{"n_layer": 13, "d_model": 160, "n_experts": 16, "experts_per_token": 2, "d_expert": 64, "d_shared_expert": 64, "activation": "geglu", "moe_layers": [1, 2, 3, 4, 5, 6, 7, 8, 9, 10, 11, 12], "router_score": "sigmoid", "normalize_top_k": true, "routed_scale": 1.5, "balance_loss": 0.000535, "balance_bias": true, "shared_expert_gate": true, "init_std_router": 0.0144, "lr_router": 0.000716, "n_head": 5, "n_kv_head": 5, "head_dim": 32, "vocab_size": 7015, "norm": "rmsnorm", "norm_place": "pre", "norm_eps": 1e-05, "positions": "rope", "rope_base": 10000.0, "rope_fraction": 1.0, "qk_norm": false, "attn_scale": 0.177, "tie_embeddings": false, "parallel_block": false, "init": "normal", "init_std_qkv": 0.0516, "init_std_o": 0.0101, "init_std_up": 0.0516, "init_std_down": 0.00506, "optimizer": "adamw", "lr": 0.00178, "beta1": 0.95, "beta2": 0.98, "weight_decay": 0.095, "lr_head": 0.00702, "grad_clip": 0.5, "warmup_steps": 249, "schedule": "wsd", "decay_fraction": 0.467, "decay_shape": "linear", "final_lr_fraction": 0.0, "batch_tokens": 32768, "seq_len": 256, "doc_mask": true, "train_tokens": 245300000, "steps": 7486, "dataset": "wikipedia_en"}
Below are experts of layer 6 (counted from 0) of a mixture-of-experts language model. Rows are named router (the router's row for the expert), gate (a neuron's input weights, with its number), up (a neuron's input weights, with its number) and show model dimensions 0-159. Each number is 128 + 32 x the weight over its row's rms, rounded and kept within 0 to 255. Numbers have three digits each.
Before each expert's rows: "gets" lists some tokens that make up at least twice as much of what it gets as of all text. This comes from a sample of Wikipedia text that the model never trained on. Tokens count by the router's weight.

# expert 4
gets: "- ", ",", ".", "'", "0", "b"
router:122097091115151133137078128139100137159111162181113115093155141111171145168146148117160108123119107156035065111139123142139139083115137153150166158129109126128122193096126169118117169144103132115102108143101146212103096161106178161056152125178093128111153120143105128191115106124162132183120142082153110156201136177130178065141156164133183154079122145149176179180110163130081111162105121087173186109120125131105057187118100071130102108089100153113133147171177097134141157150145179
gate0:116119140150076095199095160121147122146151095145115087129140131131108141121191103185176128238105063137125124077155181133165072132134138129155143181148134195147127078146142164164134114130090138161105128094105097118129118124105111093107164135163152105098108142100100069127091054137092142114055128124108099117167082182143215109121115116092201087112102184129155136132197116129072106114110106140128134122137168117118094109110154111055134119157167125154119190152146126114151118175131159
up0:130173112155140077140198140165103093133095140106114159147165108123148143113097122023079179060148137184152152168179049150163168181136135175160149098114135122164132158131125114108155172127191115146188126133135134133128105115115092163134130103125114167134150122089132116124172098127142090110124165155150133163105206104117145154086080094211077140122097114084117106186156099127149076149157170118111112167131058146147146095144140065125118140106114136143172072114149133185109111075126112

# expert 11
gets: "to ", "of ", "ing ", "es ", "for ", "s "
router:093152128112093087120059135097156124179090130086113129134145038141155159126171151126105141173113157093106139101126099178121140161164115131113166087134167115119171141112138089106200121125148178121141141115071139113132152110078087157123143169151151179111114130161110191160154134083114162169131065152158105058100076117182142116127088130156110141155119102111185163181175177156142105147101080130079116134123063131079099098091109149115151117152182097131081119100145221078167113105153108
gate1:134110112089140132131072119177148103148113151116085168081139110176137143093123125138106152120087161141116137127196088110114147109164080111071158117144103147133152175080074158111186125110091155110105118119070172084159173131104125174120146122181135202112124129124144171182162121113125202166179129203122192117142156143095171120117100099116123141137090111118140090142037172141132138133094149081046117137113092122177061126099220127068137138119145119118113112148106170125143132087133147
up1:139128100129153125076172120135147119116147150131112076134129066164157142158110077093142054147114066155144136150114154094126062163144120156175130122160163180093126095055125073142179092090136133115123086167147114137140046102088076144094074160118090138143111166113108208131115154105119124135143098118114160093181157093171127112165195111125077095180105113129135129111118092113100126111123091107166133146082146159080106133113106130109107167059187203127087079072114097088104134135132131

# expert 5
gets: "in ", "of ", "–", ", ", "on ", "to "
router:181167110142147159163113114141120157154149111104148082100121146118140141098145146107133116152154116186090149121150136129113086123101164186131144173151097155084187145134120174090213095109111118121092126149078127169180141103143097189096131163102096104157076090120171097124165083058109167124122072191162150077156080133180111131149173115138178174139132095086178114116168187083131067165127080144114126174099160188129130162126112089116116158140149067115102165159108111064119129138083145
gate2:100106127095083090124087060131116145148145139103103171142156135138039074127179167125150107091155152117121107112078079169154140097138101119099118159105137188172099131105143155175115178146141117096185171153157112098134085093159132147104159117165135198106131110089086107133183116172192104119174146122142131148172100130133180139098162107093138123154090054131138104108147174126181070100084073140090176121119133166098074191118097129104141145121086165089208136114122155084138112132142111
up2:103211142076153095071131106102100135143146106114109110087159135153157128151193204106126114140100131133114115156108135129126112171181085107132138147117104164077132119120143180155097181138188167155146147121157086150108110095136110099095160134180150183149065189148107161166179114144192099155179132125142164138116119094160170163157144087147144152113123131114143126169162115111105170097105170118132134161075077146141078167061064086134154106120136078154155163156165065110156143094142055

# expert 6
gets: "\n", "\n\n", ". ", ", ", ") ", "ic"
router:109116152088151115210110139156170146147139159022171087159166129116078156135177140135085066137091202142112113070132159115178150095108133074145109084128110121074142083070117145134143152115140170137094154122101133091126136152113176153147123159153140104100078145134149121188101139168099114163115147151136138138146141166156173143097187103114111164158118168061199079097131090119128113133122146119080130188095088196143141146131144097147089117109165200167138140098101113088119153104147099
gate1:117130120136137117063070100094108173091108107031158170126109117160074151086152151146145121134058135168137166112168131129110123084140168100133106108169153160193147077102102168135090169173166143094173116115164155115142076179045129132114097122134117106081156121194164105132133060152048161140130149125150167173101184135120106137121131128136130106092141142085154089102063110152122123121078124132092124143183093135170113120052130123121139068108084120103108145113152133077123144146132173
up1:117164095070126102131113112097151135133125107149123152161104086140140121157155116119134110102077151084111158067144116140146158183136103127135130141211168090149186081141011140124113198058119101123102132078102096090137107165083153131186090144162110100140223118123089133127168075167142143179162115084128132135148113081144152160124162183146157148121112090097119114091182141184134117113142112147074108110150101126192128121130135098124140108126122194107127096094128155112086111082086182

# expert 9
gets: "(", "| ", "\n", ", ", "in ", " "
router:131164108123149160165104150113155119194142103098138123149120162112161120141179081100107119148144120143081141099134181119149128100154111026114161115118143118175177135112136138128146107113143091109091116097095142179129155128138102154102130151123129102149135084125185106148175111111098166136107114151215143064220143140167099146131168132075131164100018119119176173163149210095098103154126138187159114148111118124145117176193119156138170100122196169170136135099134122093095172154115139
gate1:117172105186140130153132112058133071104156069090055067165102144131125148112048112082111142127154104143126177125153097133166129114195126157135148135121093084123160123150141089133165044155099194146076097099161100114092091066092107150071146094147146104086109161137146061116119124146120190120114123100193111114113173134177173135155115084157108122150159154135150119163137150106103096181153100151117089185154130139150091151115152072141153174139168102187158121127127130110174127110138108
up1:177135106129146138110118117115097187064150094079103090180128144113135145112114165092111153109150110156115159126180136169141156058120086105125167160105130062105111176161180133122127109169116157113120193126124102179109078141076086112079136093185065092133092153146189077136153060116124167138045131095133127104143134140099197122097156049120161176150100149084132129117143089127085084118116113171124131126106142141122122202153138067173125142086085120150085112132140139093145157155147139

# expert 14
gets: ". ", "was ", "and ", "a ", "is ", "as "
router:166170129086137144167106105162111099189199111092060158193172118084134115111162093100115135116152108156099090121122120113108078141108101159160131162132080148167194142138124112159187123134099082118104141117084153091059133162167134133071115158154137183110058112149134078126131104175112160140083179121131097147115113125154136101147163138153112120158066134100180095165090199152142084172140104079140088131129111120136149133178098153170145138142154171093122115064077100146183117158159179
gate0:148144154123141077147154091161159095157144125084123119111111148123196060091152105115115171129155091168121126151183067166125160133124139122048130146105123185183147097119099092142125151170150098167150158123158147109111157107105183183159146104178119151147116133103099132136124126151128121145114173177080113116150201165152119137171166109167113068152102163145125085156124153108176090139190065141088062132069111117040079140106082085138109135172125114131147145094116114097105142196135178
up0:131128159087149140135092130077084170146144095144129140131140115109128095093148166119123145104120167105135181123161123140146055177143102137197129158105166157146113149050137145184106186150118133168141121106120166094072102113128081098171200097164102102151123119123129120076106097064102169103089107132186150096117132154171141135054168112170117098156080166110120151130167079157156133148092132190190107077117088167171160090129189109109087203143119191124139103115149134111169129136123091

# expert 2
gets: "|", "s", "e", "er", "in", "an"
router:158141181126074124085079127117146104125116094154181151163177097178106149119164127092138091163192126154040171119167101144154133161159072101131116160124127124180136145109134135156160134139117093108139097048104152142139150191056080116134157097087099123137125160084098052172093123130047155077088128117117129064136130134158135123155136153103174091101129108150185130162116148068088097183118085143153090140138112118118175108175107083147124128107101115101175125074112119119177109155126162
gate0:171126151106129092123083108154119067180163126143177140116126149131128083133163081097119194138135129102059182133157133089092130146140101149109115148142164058126186111164169098136147149089135106124143101140093134092108114125128088082146145120152187082152092120121111105122155134110148156124138146129072146096089128165174076215183148146128070115197110091122125058167188142064161079181154120195117102119167149153111162131111086084116110133123106147137106173104119065105147158122189147
up0:113133144142126091140108101202135073066108078114086157104168127117142156185148133161097104126197089148150097123149093138124145137164062074139143089188143153118109165163122173142127145195131174087116124119159096120113206165110152099078058086159105057052119104104155180099112080176135114123159164147127115164120121091116155096152104142154185137096149190132137145108104086109171096112104162124161108163097171126154098149103101141184159150127127125134129102129105146166090108164088168

# expert 7
gets: " ", "and ", ") ", "0 ", "1 ", "2 "
router:135144138131103169136166088091096086187129116066147049114108152144167070140110141087084198134127150139094133098119154086150134171099105145101120135108160124160175139142115097187094106104133123101085040106106179169123156170138138132163115130164167131113115094127115128178139118155181150134083065145098084093124108176203193148144104146062143153097097088112205174154152122149135104193179179144126143147133135164146102097127055133146167095099103131110138134110172145103139131122121139
gate1:161079113138126145148122166121120126083047077175130180099120101091138148140119145188150078092140181094103167116153144118102126166148072132075116114170148112138144170121076148105133157146097164117164163126133128143155167120116127142110130128097134101110111101070102155156128129159054123101180144096141090079121153115071160110099153098118181172128125133151166103119169125222085106146111136215165093188146101152135130144132105127112135156185134117066103175115076158173144175160199168
up1:066102075162158168132097089096131112058156129168036187166196179042192146167132187093156071133124081109143096105136140209124111094178065126120172145143165122130131150134153142163120126137115153147179050057144127139118111099121142088092071110151125147137152137141136194175130097135115169134119103071146144070136131129118140149112143105128180133122129147135099091157132111107112122138130100119112080150128124139165196123112117129167107162135146186125151137127114122155158156101115125

# expert 15
gets: "1", "0", ")", "|", "5", "2"
router:132112107125084116161069133120071139111148100092165153154179146113130095140139130086065147129132181160051176106173110143100116152133121127096110113091093163116186193117118140192145125163127104118139132123109224184119132176143137095091145137112123176127107167171105088176096080115062172170113145127165118065142074128111123143110131062130087091089119115147168126128127155119156152161086149125096108140111134146151085126172060140112124068059118142096093149152162155077168135172088118
gate1:146145128163145131131101150127059043136117111165139141171130171209117141160146116087072076141068120101101114149210097042132130123074141115100155206093158148109105135090086133135143158197127155147136119139178142124063104119139134111133093155100158131129145120186107137113161075146170119142088111143139156077144146117146057079146110162154087146160137088106164146162051142121137098159130107139176135176125123119133142105154096114101114144165101108085124149104080134147086083135194149
up1:123162065190140107122124127171076133099096083107051128056087197117144091091112113161114135200115080155114155116119096123108158122123117116169152146156127168117117156175080109126124125115159149141155115138140135148129176161173122131112131140130076137124186125188178087137091096112168138125173119119123143110150161212126180125105096194168103114142069104134110041203136118109092108133168171143129107098095108105068078150089142122144109162093091096128154158157160082100114120115086138

# expert 1
gets: ", ", ".", "-", "'", "==", "|"
router:099146178139097169149098152148176087143126140106147114119119100116105123121154127138139113120138094108097110166137157102118123091092154081112171145051105082120106214130169148180189151153117133096115111107115185110134195166108161167143196191091190097094117164165158120162097134088080144079171148181136124146145167186156140107138161117128189121160123067114186118156196167153155095133064162144135161167125104125148121140102115067093105143086148133088109090143175118129144158124175158
gate0:104165142165125106151159131134117155138224135071173172210143117084121142076136123129158131185134105135121153120131152136073163179192100150152117122104094137183130183152149136136156132135123145104142071144137146088151147165145122142177159164202107128043132144119160201117132071064076174164128124154151140133134147134102151127145122080129165084126110135162138124141121158062170067154088130144173095119152143125153103143148101125162113106127167117086092123118131090040129138103176077
up0:138089113111115138138131128127164177134100205164115125072152171165150121111179175161127153132122137165125120142127110094140098146078131093154115128181121161104095093089118115069079213126150141102144127158081197112144064092172080107139077131106119124169115145207147099162110173126164148129096157102108130113148130060132131139128100164147065156077190131106106173185145136183133165122116142120184095148056092127094112084107120145057148147104124130111198173113104138173140117105117132

# expert 13
gets: "C", "P", "H", "L", "B", "M"
router:111107103105149134170051105141126102165156158053108082135186140172144097118113138133152111123132071142041171152115134103084078134133132124140127164155137105134167178152150121131125087146080122069106061132035137134071193107160109156102114112113167141103112112126144185145178139121100154150156104202150160127151130150175131135112147114129117138142125087132154120164135132156162123145137171127079161139198083170146079146138172110113149188110173148138183164087129155062097164158169155
gate1:097126134151145158116127137116163052145186086125079138130142121117136139138113070096115118115140069145110103140144115111090181179179129170129073096148106097156136112137142129143176132107141067153065126132092177128132126147103105138123097091087131073199129132112094145140108026094087170120120152151152114108149118095138099158175062117171132200066154121123138131159140126115134102170091179128094159132126126142154170101132192177146185119187176138148128122103121123147159216200113135
up1:104128128188155174158091149140103130128147115163094107138089180108113161064114097142140124172113139156139137141150132151152177127120091177112099124115103121156137138070116088081164145114091101167106132100104137140042151140110105141117155204048150139148086122107128146149124102101091142138127140142149138131146122156138136168031088145119106151102134155173122168163197104134195124137161141122159166139137129152129184155118146136176163142078142182117153183178108095038163209191094156

# expert 0
gets: "| ", ": ", "- ", "; ", "201", "200"
router:146129098118111167157127117128095120123092126118144155110168115134114091082169142138104127114147096111058158154168127083114170122142094168124168095094130150165160173148161034164125144185117143099129131122052196111122128135145143145107126195148130192106092208170168072163151124131154163141122122104128204098167061121181154164088162145112171146056123114095180101120133178186157116109088121118098104108121115188092088160141165099140109116109144069086146098131116151112120150140171114
gate0:136071171150150074136123110118149101089106085091092154139122112155132103119118123125144080088110118057101099079165117164186149140050079141087072160135095126165134149107148132104129084173086167132095140104043132119099108106203133223126130123130143088126104115133123114141094146137140168166085142117117127098149154154173111134132114095132092125139089131109156122131155121144124095149217064137132085137115111170210121147145102107067129093122145169140079120152179139188194143120116075
up0:096139126089102128138159143185104132163118173133169092155156154123110162165123135143166137135149165140108103178122138115100091167155154093120170049113164178115133123143096140176146120087145096127140108130193115104149138140106067100084143122123119175121131091036160116138157137099102122105163112120147091194146138150060140084122173164146154143169210145193118116097134150074089099119064180082096121147163128058109102135137147151222169150113077107127169107165110119123107073109142145